config.toml
n_layer = 12
d_model = 192
n_experts = 128
experts_per_token = 4
d_expert = 32
d_shared_expert = 64
activation = "squared_reglu"
moe_layers = [0, 1, 2, 3, 4, 5, 6, 7, 8, 9, 10, 11]
router_score = "softmax"
normalize_top_k = true
routed_scale = 2.0
balance_loss = 0.00619
balance_bias = false
router_z_loss = 0.001
router_bias = true
init_std_router = 0.0252
lr_router = 0.000883
n_head = 3
n_kv_head = 1
head_dim = 64
vocab_size = 4096
norm = "rmsnorm"
norm_place = "pre"
norm_eps = 1e-05
positions = "rope"
rope_base = 38700.0
rope_fraction = 1.0
qk_norm = false
attn_scale = 0.125
tie_embeddings = true
parallel_block = false
init = "uniform"
init_std_qkv = 0.0274
init_std_o = 0.0274
init_std_up = 0.0274
init_std_down = 0.0137
optimizer = "muon_variant"
lr = 0.00852
lr_mult_o = 1.63
lr_mult_down = 1.5
beta1 = 0.9
lr_head = 0.0192
grad_clip = 1.0
warmup_steps = 200
schedule = "wsd"
decay_fraction = 0.723
decay_shape = "linear"
final_lr_fraction = 0.1
batch_tokens = 262144
seq_len = 512
doc_mask = true
train_tokens = 815100000
steps = 3110
dataset = "wikipedia_en"
Below are experts of layer 4 (counted from 0) of a mixture-of-experts language model. Rows are named router (the router's row for the expert), gate (a neuron's input weights, with its number), up (a neuron's input weights, with its number), down (a neuron's output weights, with its number) and show model dimensions 0-191. Each number is 128 + 24 x the weight over its row's rms, rounded and kept within 0 to 255.
Before each expert's rows: a language model's description of what the expert responds to. This comes from a sample of Wikipedia text that the model never trained on.

# expert 10
What it handles: Mid-word name pieces. Inner pieces of foreign names and rare words, especially "a" and short syllables, such as Anad-ol-u, Re-a-ume, Johann-a, plus km and digits.
router [ 92 141 137 116  92 106 141 123 138 160 117 166 153 104 102 161 150  89  96 134 118  85 166 112 148 129 135 133 130 141 103  84 148 149 111 141 152 145 171 102 119 131 185 153 153 137 147  78 114  98  94 104 105 165  97 129  92 125 126 150 131 166 101  81  80 130 118  97 114 141 148 111 167 102 129 114 166 113 133 104 135 160 109 110 105 112 124 115  81 174 127 167  98 104 142 122 172 175 142 142 155 101 100 170 140 121 130  92  99 111 110 140 157 121 154 102 166 141 127 114 133 120  83 119 118 126 128 135 161 155 132 108 145 169  77  98 126 113 188 118 143 109 100 112 144 107 120  92 121 150 149 132 142 136 163 123 141 114 121 115 158 152 136 114 117 113 147 130 155 133 137 138 137 149  97 122 165 147 139 139 139  94 148 109 139 149 148 124 150 128 101 109]
gate1 [130 124 110 148  92 139 171 125 175 132 125  92 118 109 114 116 142 125 187 103 128 101  96  98 131 149 127 128 128 158 103  94 116 102 115 156 143 143 110 143  99 110 121 155 157 101  90 113 130 145 181 123 142 123 111 120 146 124 154 135 126 166  95 131 138 154 143 162 156 126  93 130 134 105 112 107 148  94 159 157 172 121  78 107 181 115 117 117  69 131 153 182 137 111 111 130  90 189 115 135 161 177  71 124 112 139 148 129 160 126 139 119 116 120 106 122 125 172 148 124 137 100 116 126 100 141 124 138 114 138 128 133 117 121 116 116 133 170 143 121 150 108 151 102 133 151  99 115  99 130 113 105 111 153 171  95  94 102 154 112 150 149 123 152 132 117 109 157 120 120 125 149  89  75 128 160 124 107 143  90 146 167  81 109 166 113 132 112 136 147 109 133]
up1 [104 141 124 171 124 138 152 135 112 163 133 176 134 136 141 137 147 110 116 120 100 155  91 144 125  80 134 116 157 151 120 139 129 121  95 164 133 116 113 160 175 138 129 121  68 123 151 144 116 150 146 101 121 168  81 142 149  76 119  99  91 103 181 111 108 141 121 132 117 146 100 171 137 117 136 103 142 117 129  99 105 151  77 168 145 155 149 150 145 160 173 122 139 123 118 114  83 172 120 166  97 149 124 110 118 100 113 118  94 151 173 128  98 129  96 142 126 144 100 118 163 150 164 131 141 142 154 115 143 161 141 137 120 108 149  87 133 110 113 136 195 143 113 115 140 104 120 153 130 115 111 112 163 135 101 156  88 166 163 150 159 151 122 128  97 137 136 142 169 144 149 105  84 135 141 144 110 140 127 162  83 115 153 122 135 133 137 148 134 139 134 142]
down1 [136 129 137 128  98  94 137 164  89 121 113 181 105 146 159 168 164 137 127  84 116 118 144  99 142 126 123 111 125 127 115 143  79 139 118 108  83  98 127 116 146 124 138 119 123 116  64 135  91 137 117 146 118 126 146  71  54 161 139 119 140 126  88 111 140 155 142 140 158 135 133 113 126  98  86 141 139 119 103 163 111 129 151 129 107  96 137  94 139 191 119 148 142 144 116 103 118 117 146 115 135 140 173 160 126 104 121 108 133 170 154 152 150 121 109 148 194 134 106 132 103  89 105 122 180 100 101 102 142 155 114 146  97 167 126 116 131 172 132 144 124 158 174 119 144 128 152 132 136 103  93 105 127 118 149 132 124 131 154 130  96 140 108 130 126 151 119 150 170 117 138 138  87 102  74  99 138 118 148 100 142 155 105 150 126 134 116 136 146 156 143 127]
gate2 [127 159  91 184 130  99 157 122 121 129 151 142 131 126  72 108 124  99 115 112 142 121 142  88 124 114 128  74 167  91  59 116 130 116 131 148 163  96 123 108  97 104 152 114 148 133  96  87 158  88 115  90 138 128 118 140  92 128 121 128 138 142 173 124  74 130 103 149 121 155 104 100  96 148 161 132 106 127 133  69 124 121 165 178 128 105 144 129 121 116 159 137 116 131 129 122 131 154 121  86 114 117  93 115 105 148 147 131 145 141 130 119 105 118 134 156 160 145 164  79 164 138 167 132 154 170 131 156 139 172 108 125 146 153 108 159 108  67 159  93 126 121  71 108  91 133 168 110 146 114 101  99 136 104 132 159 138 129 129 105 124 135 111 130 144 115  87 125 106 138 128 106 112 127 122 127 106 147 129 112 147 121 115 115 143 161 129 132 153 139 142 145]
up2 [127 116 143 139 158 118 126 117 162 165 149 170 118 133 144 167 102 127 135 110 129 100 115 133 147 127 107 116 101 104 148 122 148 132 160 149 119 159 101 134 152 101 120 115  83 138 191 162 135 113 123  94  88 146 157 152 148 155  45 111 122 124 171 104 150 134 100 142 136 146 114 139  94 115 177 150 145 103 112 131 151 179 151 140 142 129  75 176 105 125 158 135 109 157 153  98 118 117 137 123 129 141 126 111  95 132 128 128 124 140 142  96 142 110 114 142 141 121 135 102 187 131  92 110 112 116 152 152  73 101 127 113 133 114 130 159 118 153  75 137 122 130 136 117  87 110 145 170 172 131 182  94 134 120 130 128 168 128 121 113 106 116 122 141 149 131 134 134 150 108 173 126 176 138  96 122 107 152 153 159 136 114 173 124  91 149 125 129 123 141 155 150]
down2 [163 144 132 157 148 102 118 142  90 167 105 125 132 132 106 178 133 177 128 130 129 142 106  96 124 134 143 135 169 125  83 105 136 107 138 151 129 109 134 106 145 148 134 107 129 136 132 127 160 101 146 126 119 130 147 109 154 117 157 165 129 113 135  75 114 106  95  68  99 149 128  85 139 152 113 162 126 126 159 102 110 168 149 139 106 163 153 136 123 136 120 109 103 128 111 107 142 102 145 103 125 117 158  91 136 127 135 131 152 119 156 152 143 142 136 109  91 142  78 109 161 120 120 150 137 114 143 118 145 204 108 161  95 141 147 127 162 130 134 146 136 132 136 119  99 104 168 125 149 137  99 159 162 129 137 165 131 171 136  79 150 125 135 150  89 126 130 131 116 177 106 167  52 131 146 110 140 151 126 148 141 112  82 118 117 134 107 135 128 191 128 163]
gate3 [114  90 104  83 100 137 148 127 146 116 136 130 139 113 147 163 162 176 103 132 118 137 156 160 129 144 134 112 143 127 116 132 167 145 121 149 178 120 166 128 117 105 150 123 101 147 178 112 117 123 113 112  93 115 109 148 111 138 128 159 117 122 163 173 117  63 105  95  92 131 140 103 138 128 154 159 148 157 117 125  88 143 137 120 143 112 100 111 124 128 147 167 116  97 113 114 104 136 129 118 153 120  92 116 148  97 142 140 113 119 173 139 121 150  92  92 119 166  99 112 134 108  93 149 138 151 129 176  95 149 105 106 144 156 141 141 121 114 119  98 116  99 142 103 145 103 120 129 168 118 115 116 152 124 100 172 111 162 138  72 132 149  82 119 112 160 120 113 108 137 111 109 152 136 135 127 148 113 119 178 171  48 150  92 179 137 124 113 117 132 154 129]
up3 [158 146 108 104 115 126 174 151 126 149 137 184 130 107 116 157 124  98 153 135 128 116 143 137 131 126 134 136 141  89 119 116 114 112 131 105 131 126 133 122 125 151 142 149 113  91 120 134 135 112 132  85 104 112 125 143 153 107 137 140 150 130 138 119  92  94 116 115 114 118 130 102 133 129 155 119 123 105 106 137 134 132 131 114 158 147 147  98 132 127 136 109 151 129  82 137 179 156 119 128 144 130 140 136 125 118 120 127  92 148 149  86 170 103 136 146 104 140 109  62 137 145  95  95 122 134  61 126 137 130 141 160 127  98 122 105 162 117 136 172 122 172 130 102  74 152 121  89  65 134 163 154 112 103 172 110 104 105 151 149  88 120 137 111 159 104 147 120  69 145 140 115  99 137  82 136 142  92 106 140 113  81 107  88 111 169 105 142 111 114 187  74]
down3 [119 133 114 160 105 149 158 175 139 161 106 171 145  79 117 129 103 100 180 107  99  93 101  83 173 108 125 139 174 132 128 121 128  86 151 128 126 113 161 103 146 122 120 136 109 131 154 109 152  86 115 135 132 144 112 151 116 135 101 137 154 120 130 116 165 136 105 115 135  96  88  99  98 105 125 136 136 111 114  99 131  96 161 153 130 147 160 117 117  60  81 116 142 117 134 167 140 130 161 122 139 117 104 134 138 127 171 149 135 108  94 143 180 101  91  96 113 152 123 137 156 118 178 115 128 134 124 116 177 140  97 147 108 117 147 127 103 145  99 128 125 131 122 136 123 120 123 134 165 155 146  93 172 133 133 148 128 132 171 173 113 130 161 150 116 138 143 133 137 107  52  89 158 109  99 105 137 100 145 118 174 135 149 114 129 148 124 132 132 141 134 112]
gate4 [171 102  89 133 128 145 124 106 121 149 131  94 127 159 153 138 148 129 177 130 157 133 155 135 162 138 149 140 187  89 128 137  76 104 110 137  92 110 107 136 132 116 122 123 165 160 104 112 190 106 161 136 125 138 111 153 141 128 142 102 148 135  93 131  67 144 143 164 149 125 161 143 144  96 113 111 108  92 114 113 113 118 144 102 108 128 130 159 119 128 155 158 139 133 157 145 104 125 161  99 164 128 111 125 164  80 121 126 103 104 130 153 100 108 153 137 142 143 144 107 136 123  78  76  81 100 159 135 118 141 169  82 146  89 146  74 125 115 120 112 107 118  92 131 118 141 133 157 114 104 146 121 106 125 148 132 166 110 148  78  77 156 115 145 148 100 117  92 131 132 149 130 165 102 137 111 121 110 139 155 133 125 152 120 114  91 144 125 155 143 147 124]
up4 [169 139 165 152 150 129 143 139 123 118 144 110 130 122 135 100 160 123  67 106 127 108 141 133 148 116 143  80 137 169 115 131 144 153 126 155 148 158 104 125 152 131 142 122 129 119 132 110 114 142 139 133 146 146 101  80 130  33 156 123 146 143  94 111 125 189 109 149 124 108 156 194 115 164 115 149 180 137 154 133 144  97 125 112 131 129 136 155 106 132 119 130 131 153 115 115 188 132 149 110 102 173 126 162 147 100 108 149 145 160 136 119 114 119  92 144 110 151 147 139 119 162 145 121 101 117  86 115 128  71  90 154 148 157 105 120 159  86 147 112 143 155 125 141 156 162 146 114 139 129 147 140 147 122 125 136 143 113  94 156 111 127 120 130 137 107 156 108 126 109 122  50 141 123 149 146 105 112 147 145 123 156  85 121 149 116 110 160 131 146 134 113]
down4 [110 112 105 117 122 117 126 104  91 133 139 104 106 173  82  97  90  85 124 148 162 147 104 129  85 130  95 143 123 118  99  91 138 139 107 132 125  92 149 141 152 129 162 112  85 155 136 174 105 144 116 158 158  93 168 106  99  83 103 161 127 131 127 120 122 112 116 146 102 123 105  83  83 117 120 137 105 138 113  97 131 124 127 120 133 146 138  85 112 131 135 140 140 128 113 123 141  98 101 153 108 134 121  78 133 147 172 136 168 137  91  96 104  85 120  97 171 140 163 132 135 145 126 132  72 125  85 138 134 154 139 134 130 126 110 132 176  86  96 133 125  99 147 120 133 121 117 115 130 147 104 113 143 137 130 102 158 116  98 119 103 127  82 183  89 138  98  76 136 155 105 112 116 103 140 136 119 105 134 109 115 103  63 161 124 128 112 109 130 121 158 127]
gate5 [148  93 109 128 147 130  63 119 137 145  95 115 159 125 136 147 125 130 148  90 118 125 114 108 109 101 143 123 148 141 133 118  85 107 133 108  57 144 135 124 136  73 126 154  77  86 111 120 105 125 102 138 108 154 125 127  97 109 141 114 136 187  99 135 110 157 103 172 140  92 117 132 141 128 142 157 124  94 166 100 108 128 133 134 112 138 130 108 139 107 139 143 145 132 139 142 171 158 152 131 105 113  92 155 105 125  77 120 114  84 104 137 183 171 134 119 167  72 133 120  81 120  88 138 146 116 120 113 129 156 112 117 111 147 126 105 134 176 133 126 133  86 154 128 114 109 131 164 117 106 144 111  79 118 148 111 124 113 120 136  93 133  82 166 155 137 136 118 127 108 114 140 100 116 104 132 172 155 150 124 137  92 108  94  99 160 120 140 133 156  96 138]
up5 [104 149 119  99 110 160 158 133 114 102 136 141 116 140 159 163 126 106 116 105 135 115 141 110 136 125 141 181 115  94 143  94 116 152 139 125 127 118 146 146 123 111 137 152 103  87 138  61 166 108 149 111 134 108 139 141 126 164 139 107 161 136 104 115 100 128 133 132 169 144 123 104 100  91 108  55 125 153 150  98 172 130 129 122 122 130 128 138 137 122 130 112 103 111 116 147 146 165 136  91 151 143 145 125 145 140 150 137 162 107 138 174 135 164 148 122 152 136 127 187 110 130 144 122 113 129 140  86  97 150 107 125 120 111 107  80 173  85 177 136 134 108 110 149 128 131 152 144 121 159  99 135 147 139 131 145 125 104 174 101 104 111 123  97 131 130  94 134 142 143 182 157 102 124 157 116 159  85 117 137  80 122 158 115  96 123 114 180 164  84 150 163]
down5 [149 162 126 153 133 166 136 108 145 155 143 132  96 160 129 123 124 144 116  87 133 153 149 103 129 114 130 115 119 143 113 112 121 156 157 106 142 128 125 114 158 170 131  75 171 175 105 122 145 104 182 126 167 170  91 132  91 163 107 104 123 137  62 160 150 123  97 136 121 132 115 158 123 132 153  81 128 139 128 134 183 142 141 166 112 133 149 101 163 131 138 113 108 125 116 121 146 143 134 146 118  88 161 144 101 142 144 117 106 148 111 130 121 127 108 152 131 146 178  87 138 135 119 120 146  71 124 132 113 118  86 129 156 119 159 132 108  61  87 101 112 164 134 168 134 188 146 165 148 132 164 105  74 111 128 118 123 123 120 137 141 129 138 153 135 113 112 114 133 146  84 153 120 148 114 144 155  92 136 119 132 150 141 145 138 141 176 147 113 110 132 107]
gate6 [143 166 122 129 126 129 118  61 129 112 132 142  91 134  83 139 133 127 115 144 173 148 112 125 166  82 108 153 148 109 120 124 103 176 125 125 158 153 123  79 142 125 113 169 129 132  86 147 110 133 144  92 153 145 141 118 108  92 166 107 122 109  84 162  83 125 133  72 139 136 118 120  92 118 130 104  91 139 139 104 155 167  85 137 130 161 109 150  97 120 122 115 151 144 124 130 112 137 117 142 115 124 122 147 144 162 192 156 120 148 143 144 170  81 145 151 116 124 103 142 134 141 132 150  72 119 145 136 143 137 129 106 126 157 130 126  92 100 147 117 151 150 135 135 146 107 138 136 105 165 189 114 142 174 137 150 130 128 114 155 113 116 117 182 120 159 135 146 103 150 101 124 137  83 123  95 140 115  67 161 125 146 112 133 119 138 125 136 165  98 126 126]
up6 [129 107 103 156 140 115 105 143 130 120  87 143  97 157 112 140 148 125  88 143 160 143 126 123 121 170 132 101 114  93 135 105 141 111 140 150 118 134 171 113 128 119 137 115 115 136 181 105 140 107 122 114 115 145 120 121 106 139  83 135  78  94 100 103 140 101 135 138 160 144 103 165  89 195 138 108 107 113 157 102  67 153 151 113 147 157 124 138  99 170 142 123  90 153 126 133 140 106 121 118 136 158  91 136  89 141  98 149 106 143 137 119 116 108 138 137 115 166 104 100 113  89 110 102 127 110 128 113  91 166 160 158 146 108 116 104 140 110 137  85 119 109 135  66 156 159 153 113 125 152 178 133 167 130  78 114 146 177 146 107 126 148 133 136 136 127 129 157 108 148 139 134 119 118 132 130 137 152 162 153  88 118 122 150 116 175 111  94  95 125 148  84]
down6 [162 187 126 121 105  81 126 126 123 127 133  77  71 121 134 148 139 120 104 120 165 141 166  98  92 143  95 110 128 108 170 122 112 143 123 133 147 133 139 134 128 177  88 132 171  91 138 129 107 177 114 131 118 127 115 146 132 126 118 127 121 111 161 106  97 162 139 137 135 144 143  99 120 152 104 128 148 138 161  94 151  96 120 123 167 133 145 112 154 148 158 164 144 106 168 125 127 121 112 142 100 144 127 124 150 151 131  98 120 165 128 101 144 143 158 126 153 163 115 131 102 162 125 127 101 101 153 116 128 116 110 148 162 132  88 146 173 104 112 142 165 180 111 117 118  74 145 137 167 118 165 162 143 157 160 115 158 134 146 127 118  79 179  84 142 121 140  78 144 129 104 122 145 125 119 147 110 136 138  96 145 123 154 137  96 133 145 179  97 137 145  93]
gate7 [ 87 137 142 132 108 105 142 115 151 113 100 157 140 122 119  95  97 144 121 132 122 104 146 124 132 161 132 141  92 163 119  70 125 121 141 108 129 140  91 123 159 137 128  88 160 150 155 121 155 143 154 102 130 132  99 104 111 155 144 123 146 118 151 100 130 130 119 119 122 139 164 108 145 117 119 106 122 138 133 138 112 115 133 129 131 138  97 140 164 167 100  94  69  72 151 144 107 148 134 134 127 105 126 129 122  61 152 118 119 145 166 203  93 127 107 128 143 106 118 115 121 125 153 132 108 158 112 145 131 121 146  93  88 127 110 167 147 120 128 103  65 151 104 113 181 154 111 131  94 128 148 108 188 107 130 175 138 116 126 116  93 135 116 145 157 182 149 128 146 151  89 156 136 114 134 161 134 164  69 139  91 147 111 123 110 134 145 133 144 134 114  90]
up7 [125  78 119 148 151 104 181 145 157 154 155 118 131 108 160 147  74 133 132  68 102 134 108 142 141 157 100 130 131  93 128  95 148 178 134 131 159 135 106 125  94 127 175 106 152 136 102 127 114  93 187 128 179 174 113 128 122 113 127 134 109 149 117 129 145 158 134 113 100 125 160 141 118 161 148 108 129 155 103 142 118 122 158 124 133 122 141 141 118 107  98  93 123 130 135 140 135  76 147 112 136 143 146 141 123 152 184 123 108 124 122 172 165 111 149  61 167 119 118 127 139 139 136 119 125 110 191 132 160 116 142 125 121 106 144 132 112 125 157  79 126 113 135 159 153 132 137 191 137 171 102 153 168 130 128 122 121 128 160 150 103 123 112 130 113 109 115 146 111 102 135 139 159 131 133 152  98 135 122 138 126 145 132 103 118 141 132 151 154 136  95 196]
down7 [105 153 159 141 144 148 114  85 111 123 125 140 141 134  91 111 130 138 139 109 145  85 144 117 154 124 135 153 104 137 153 124 128 120 117 104 144 161 155 135  96 162 146 116 129 145 144 137 114 127  69 147 156 110 100 153 129 110 111 128 137 154 186 171 163 112 170 156 101 113 128 104 101 107 169 107 135 160 105 170 133 110 154  98 125 133 124 123 144  32 150 121  80 159 124 152  89 158 130 116 176 128 135 108 112 136 137 162 150  88 104 100 116  94 163 123 118 140 125  77 143 113  86  99 126 111 155 135 116 125 153 136 163 103 106 132 100 119  86  96 141 102 108 157 129 130 159 127 108 151 165 154 120 149 135 139 154 115 130 113 148 134 144 134 136 102 138 134 166 151  94 138 152 129 140 133 148 137 142 171  83 130 129 166  80 116  92 139 121 129 143 118]
gate8 [142 140 126 124 137 141 153 128 134 116 164 124 124 123 107 145 160 105 139  81 101 122 125 169 128 157 116  83 135 118 103 124 148 111 110 176 132 118  97 148 134 127 138 124 144 137 147 122 107 189 146  80 133 148 102 124 139 107 111 146 142 159 171 110  95 131 138 117 142 122 151  88 128 124  79  90 149 172 125 137 163 158 145 137  85 132 123 108 153 128 155 136 130 109 113 141 101 149 119 105 131 113 183 119 144 146  96 139  77 142 128 137 115 140 142  86 150 117 149 135 139 118 149 165 127 105 132 159  93 128 121 142 149 169 110 150 161 113 149 171  92 116 144 115 118 164 111 179 148 163 111  96 149 134 137 116 153 138 126 120 130 116 189 136 164 124 106 112 122 151 156 124 136 121  91  90 146 168 114 182 131 113 200 124  94 177 114  98 113 131  99 115]
up8 [105 129 121 144 124 131 149 138 121 146 111 130 130 128 130 115 117  84 171 161 141 162 109 159  73 160 134 109 118 184 115 130  88 123 110 207 158 130 110  68 133 132 104 130 101 106  86 102 161 143 135  87 141  86 135 134  84 130 145 102 117 141 132 167 125 151 123 169 120 191 123 126 124 101 142 118 127 143 139 109 151 107 156 139 144 109 133 129 103 121 108 156 178 131 149 140  93 121 118 153 145 116  98 111  96 124 150  95 101 117 162  72 104 135 128 154 122 115 139 115 180 139 141 180 107 115 110 148 146 119 126 121 134  92 144 116 132 139 110 103 103 149  81 150 121 135 159 132 105 157 117 139 130 143 128 110 174  84 153 107 112  74 148 147 146 112 118 129 127 113 118 127 129 108 115  98 110 115 118 108 144 130  87 142  98 126  87 156 165 139 118 143]
down8 [135 126 104 145 146  86 143 154 110 103 118 119 125 119 119 114 113 182 151 151 182 145 120 148 110 128 140 156 134 152 104 135 120 153 116 134 110 122  82 108 118 160 176 142 146 144 115 136 123 122 136 167 119  93 139  69 112 133 116 100 135 150 146 155 113 115 146 141 119 178 130 115  94 134 124  84 120  93 154 112 151 100 110  98 132 141 181 128 127  78  97 151  61 173 163 137 163 121 140 133  91 120 113  93 119 113 162 118 138 130 140  96 113 143 126 129 110 101 124 136 130 191 110 127 145 114  80 116 123  81 132 129 165 117 154 140 113 136  93 111 158 123 133 160 141 171 106 125 139 172 147 146 156 109 125 132 143 120 152  76 179  77 132 138 116 151 125 135 113 182 152 156 128 142 126  96 108 132 135 107 104 129  97 120 150 137 141 112 141 120 106  95]
gate9 [ 91 108 159 103 147 106 135 174 137  96 152 132 123 131 137 148 110 147 123  91 115 127 132 157  91 163  97 141 115 162 131 145 144 111 147 130 149 134 135 118 199 135 119 144  76 124 116  70 168 111 110  80 115 152 142  79 118 139 118 139 161 120 136 119 140 181 134  98 124 140 119 102 129  95 144  94 130 159 120 139 142 160 112 136 134 102 111 123 118 155 144 145 127 111 120 183 127 171 137 167  99 153 108 160 142 169 145 101 129 146 112 164 145 137 141 141 110 133 133 175 119 144 130 128 144 146 171 148 118 114 134 127 150 147 132 121 141 178 122 104 113 106 130 101 125 151 112  77 105 171 154 123 141 134 142 133 106  97 141 103 105 164 117 150 115 121 150 166 119  97 106 162 169 147  91 107 150 106 129 187 147 133 127 146 163 124 146 103  67 129 121 135]
up9 [120 150  91 145 141  99 130 118 120 128 159 168 100 146 145  89 118 122 120 171 156 117 149 191 131 138 105  70 150 103 132 135 110 143 105 133 115 114  75 144 110 151 113 115 105 110 138 118 140 129 189 124 122 157 100 148 137 119 105 108 124 103 151 132  62  75 148 136 143 134 110 129 118 160 120 122 167  99 120  92 129 132 106 165 139  93 142 143 132  96 152 127  83 127 102 124 122 141 156 128 149 124 108  95 146 157 132 109 169 108 154 171 107 111 135 122 168 136 130 153 136 108 118 142 127 123 170 150 111 109 165 152 105 116 136 122 123 108 140  97  95 138 106 154 105 109 175 137 136 151 109 157 109 148  88 124 114 111 133 100 117  97 125 121 106 145 117 165 150  95 168 144 134  95  63 127 101  78 166 137 107 151 145 116 119 114 128  81 135 102 116 119]
down9 [ 87 150 116 119 140 142  86 156 134 134 128 120 129 153  92 148 159 130 112 110 123 131 117 119 160 130 142  77 154  93 101 141 148 133 132 120  98 161 125 108 181 141 151 125 105 126 154 182 167  93 122 122 150 150 128 180 111 130 160 117  86 116 118 118 164 141 164 141 116 126 105  76 125 119 126 124  88 146 107 137  96 126 127  98 147 143 120 153 126 184 129 154 134 123 145 154 131 139 139 101 119 161 124 155 100 140 115 162 104  64 107 156 211 126  95  97 100 105 133 125 113 105 134 113 125 101 192 145 144 123 170 140 117 123  91 132 124 132 124 126 146 127 175  96 125 174 135 134 135 152 104 138 139 126 112 120 141 169 140 110 105 132 118 146 130 147 153 140 152 115 120 137  86 130 171 129 129 126 145 163 120 123 159 127 158 106  88 152 169 119  98 146]
gate10 [109 149 138 124 180 110 144 145 101 145 110 134 120 141 154 110 195 138 125 109 139 125 129  96 174 114 138 135 121 108 133 106 145 132 130 136  90 125  83 143 108 138 108 109 141 178 107 184 131  84 147 116 148 141 123 146 141 101 110 155 117 132 101 129 134 113 154 142 145 119 137 124 145 151 159 176 158 137 111 124 171 120 115 186 153 150 123 110 164 119  78 114 104 156 114 107 140 106 170 133 132 148 134 130 114 118 142 161 102 165  95 168 152 118 115 129 106 135 145 109 102 152 173 126 125 106 150 127 124 144 154 137 179 149 132 127 118  92 156 133 180 117 145 120 124 129 133 103 138 140 158  91 133 123 140 157 141  96 130  86  64 141 139 136 117 153  87 125 160 165 162 144  84 163 139 115 168 123 114 146  87 135 128 134 119 125  77 145 127 150  96  86]
up10 [142 131 103 120 135 114 118 150 100 136 110 147 139 170 108 110 137 121 134 163 133 135  67 159  88 132 114 108 145 108  90 107 169 118 104 117 120 154 138 142 104  99 176  88  95 149  73 159 120 135 125 113 120 104 133 118 131 136 145 120 146 165 129  93  96 136 149 152 118 141 151  98 117 121 125 111 134 147 140 122 191 127 137 119  93 190 124 117 158 112  87 144 105 106  84 145  97 152 141 132 148 118  95 142 150  92 139  82  83 116 148 120 129 104 157 158 116 158 133 122 124 100 167 109 123 154 169 112 132 100 105 156 141  89 130 134 150 119 155 143  80 135 123 120 126 105 133 122 142 151 125 100 112 127 125 164 116  95 129 137 195 111 114 114 133 195 133 112 158 142 173 165 139 123 154 151 133 146 100 143 121 135 139  94 148 172 120 156 117 154 147 135]
down10 [121  99 106 143 146 156 128 164  77 125 134  87 107 123 149 129 156 170 146 140 147 154 150 113 118 133  91 130  74 107 115  98 148  90 130 140 121 113 133 166 147 115 178 135 126 134 107 148 129 147 111 172  65 136 112 149 145 139 150 119 117 109 116 184  89 156 125 159 164 144 161 127 147 152 144 143 124 137 124 116 138 140 134 168 121  97 155 130 136 116 130 126  74  97 120  98 105  93 104 122 125 129 180 130 163 149 144 103 157 141 154 152  79 122 159  92 147 134  84 156 163 118 112 114 154  87  91 132 130 153 153 187 135 102 141 150 133 148 110 114  97 105  96 136 108 122 147 109  99 136 127  95 158 121 129 121 133 181 139 120 133 124 123 134 135 138 169  96  89 135 141 142  93 139 166 115 143 106 117 134  93 119 142 166 130 104 110 121 108 156 151 154]
gate11 [105 166 135 104 127 113 148 104  86 165 119 152 158  96 133 180 184 109 132 103 109  91 116 110 145  87 125 119 119 108  77 144 143 119 143  97 133 154 103 117 104 124 130 151 158 128 143  80 108 135 157  94 130 124 146 137 167 147 122 123 160 185  92 122  85 143 109 125 151 139 146  93 126 118 128 120 164 109 105 121 163 106 134 172 171 136  94 129 101 143 125 157 155  86  98  96 170 112 128  68  91 128  93 129 115 159 113 100  94 150 125 125 151 136 114 119 122 101  96 110 145 150 147 172 155 121 112 111 155 101  86  77 136 142 142 168 133 107 110 137 148 127 118 154 148 100 149 143 148 137 116 129 120 124 125 118 133 125 135 144 129 170  86 134 150 118  88 148 107 121 140 136 116 103 129 143  90 102 130 101 146 122 176  91 115 107 131 146 132 115 140 141]
up11 [168 144  91 107 141 156 138 139 138 119 126 144 127 162 114 127 104 147 133 136 172 165 141 170 144  96 141 113 152 124 177 136 158 101  68 127 110  80 183 147 162 151 117  92 103 102 128 102 123 156 128 147 121 157  86 124 109 112 129 123  90  78 109 116 149 113 114 130 120 121 114 122 157 143 156 194 106 124 159  98 115 177 118 157 135  95 111 102 142 131 142  95 161 122 134 152 160 141 119 150 161  95 157 131 148 125 123 112 141 137 111 118 133  96 142 152 131 153 132 124 152 132 126 159 122 135 101  57 125  98 134 148 178 171 126 101 120 140 101 156 141 117 119 115 162 135 120 112 118 151 109 109  92 134 104 149 141 105 101  96 123 117 101 105 128  97 137 152 100 121 136 146 157 120 151 197 144 121 136 121 118 105 140 141  98 132 106 121 145 184 148 124]
down11 [136 143 130 106 146 145 132 112 114 123 118 130 105 135  96 149 109 135 153 108 144 129  98 134 111 119 127  99 120 121 150 154 146 151 104 108 113 102 137 136 135 127 107 127  73 127 168 105 124 111 127 104  83 119 148  81 107 124  90 147 134 137 104 147  90 160 160 125 159  69 141 109 151 123 149 168 128 135 145 102 133 120 112  65 117 169 131  92 117 119 102 112 102  82 170 129 120 128 108 110 164 176 146 131 147 130 103 161 147 147 105  91 108 144 107  73 115  93 164  96 128 127 141 129 106 122 121  81 103  98 178 118 105 131 104 118 144 148 110 161 158 134 132 106 106  83 129 165 120 116 149 168 118 145 142  91 136 157 130  86 120 131 114 102 157 189 142  90 116 132 140 137  63 101 117 121 115 146 143 133 149  97 163 143 143 100  94 130 125 114 148 133]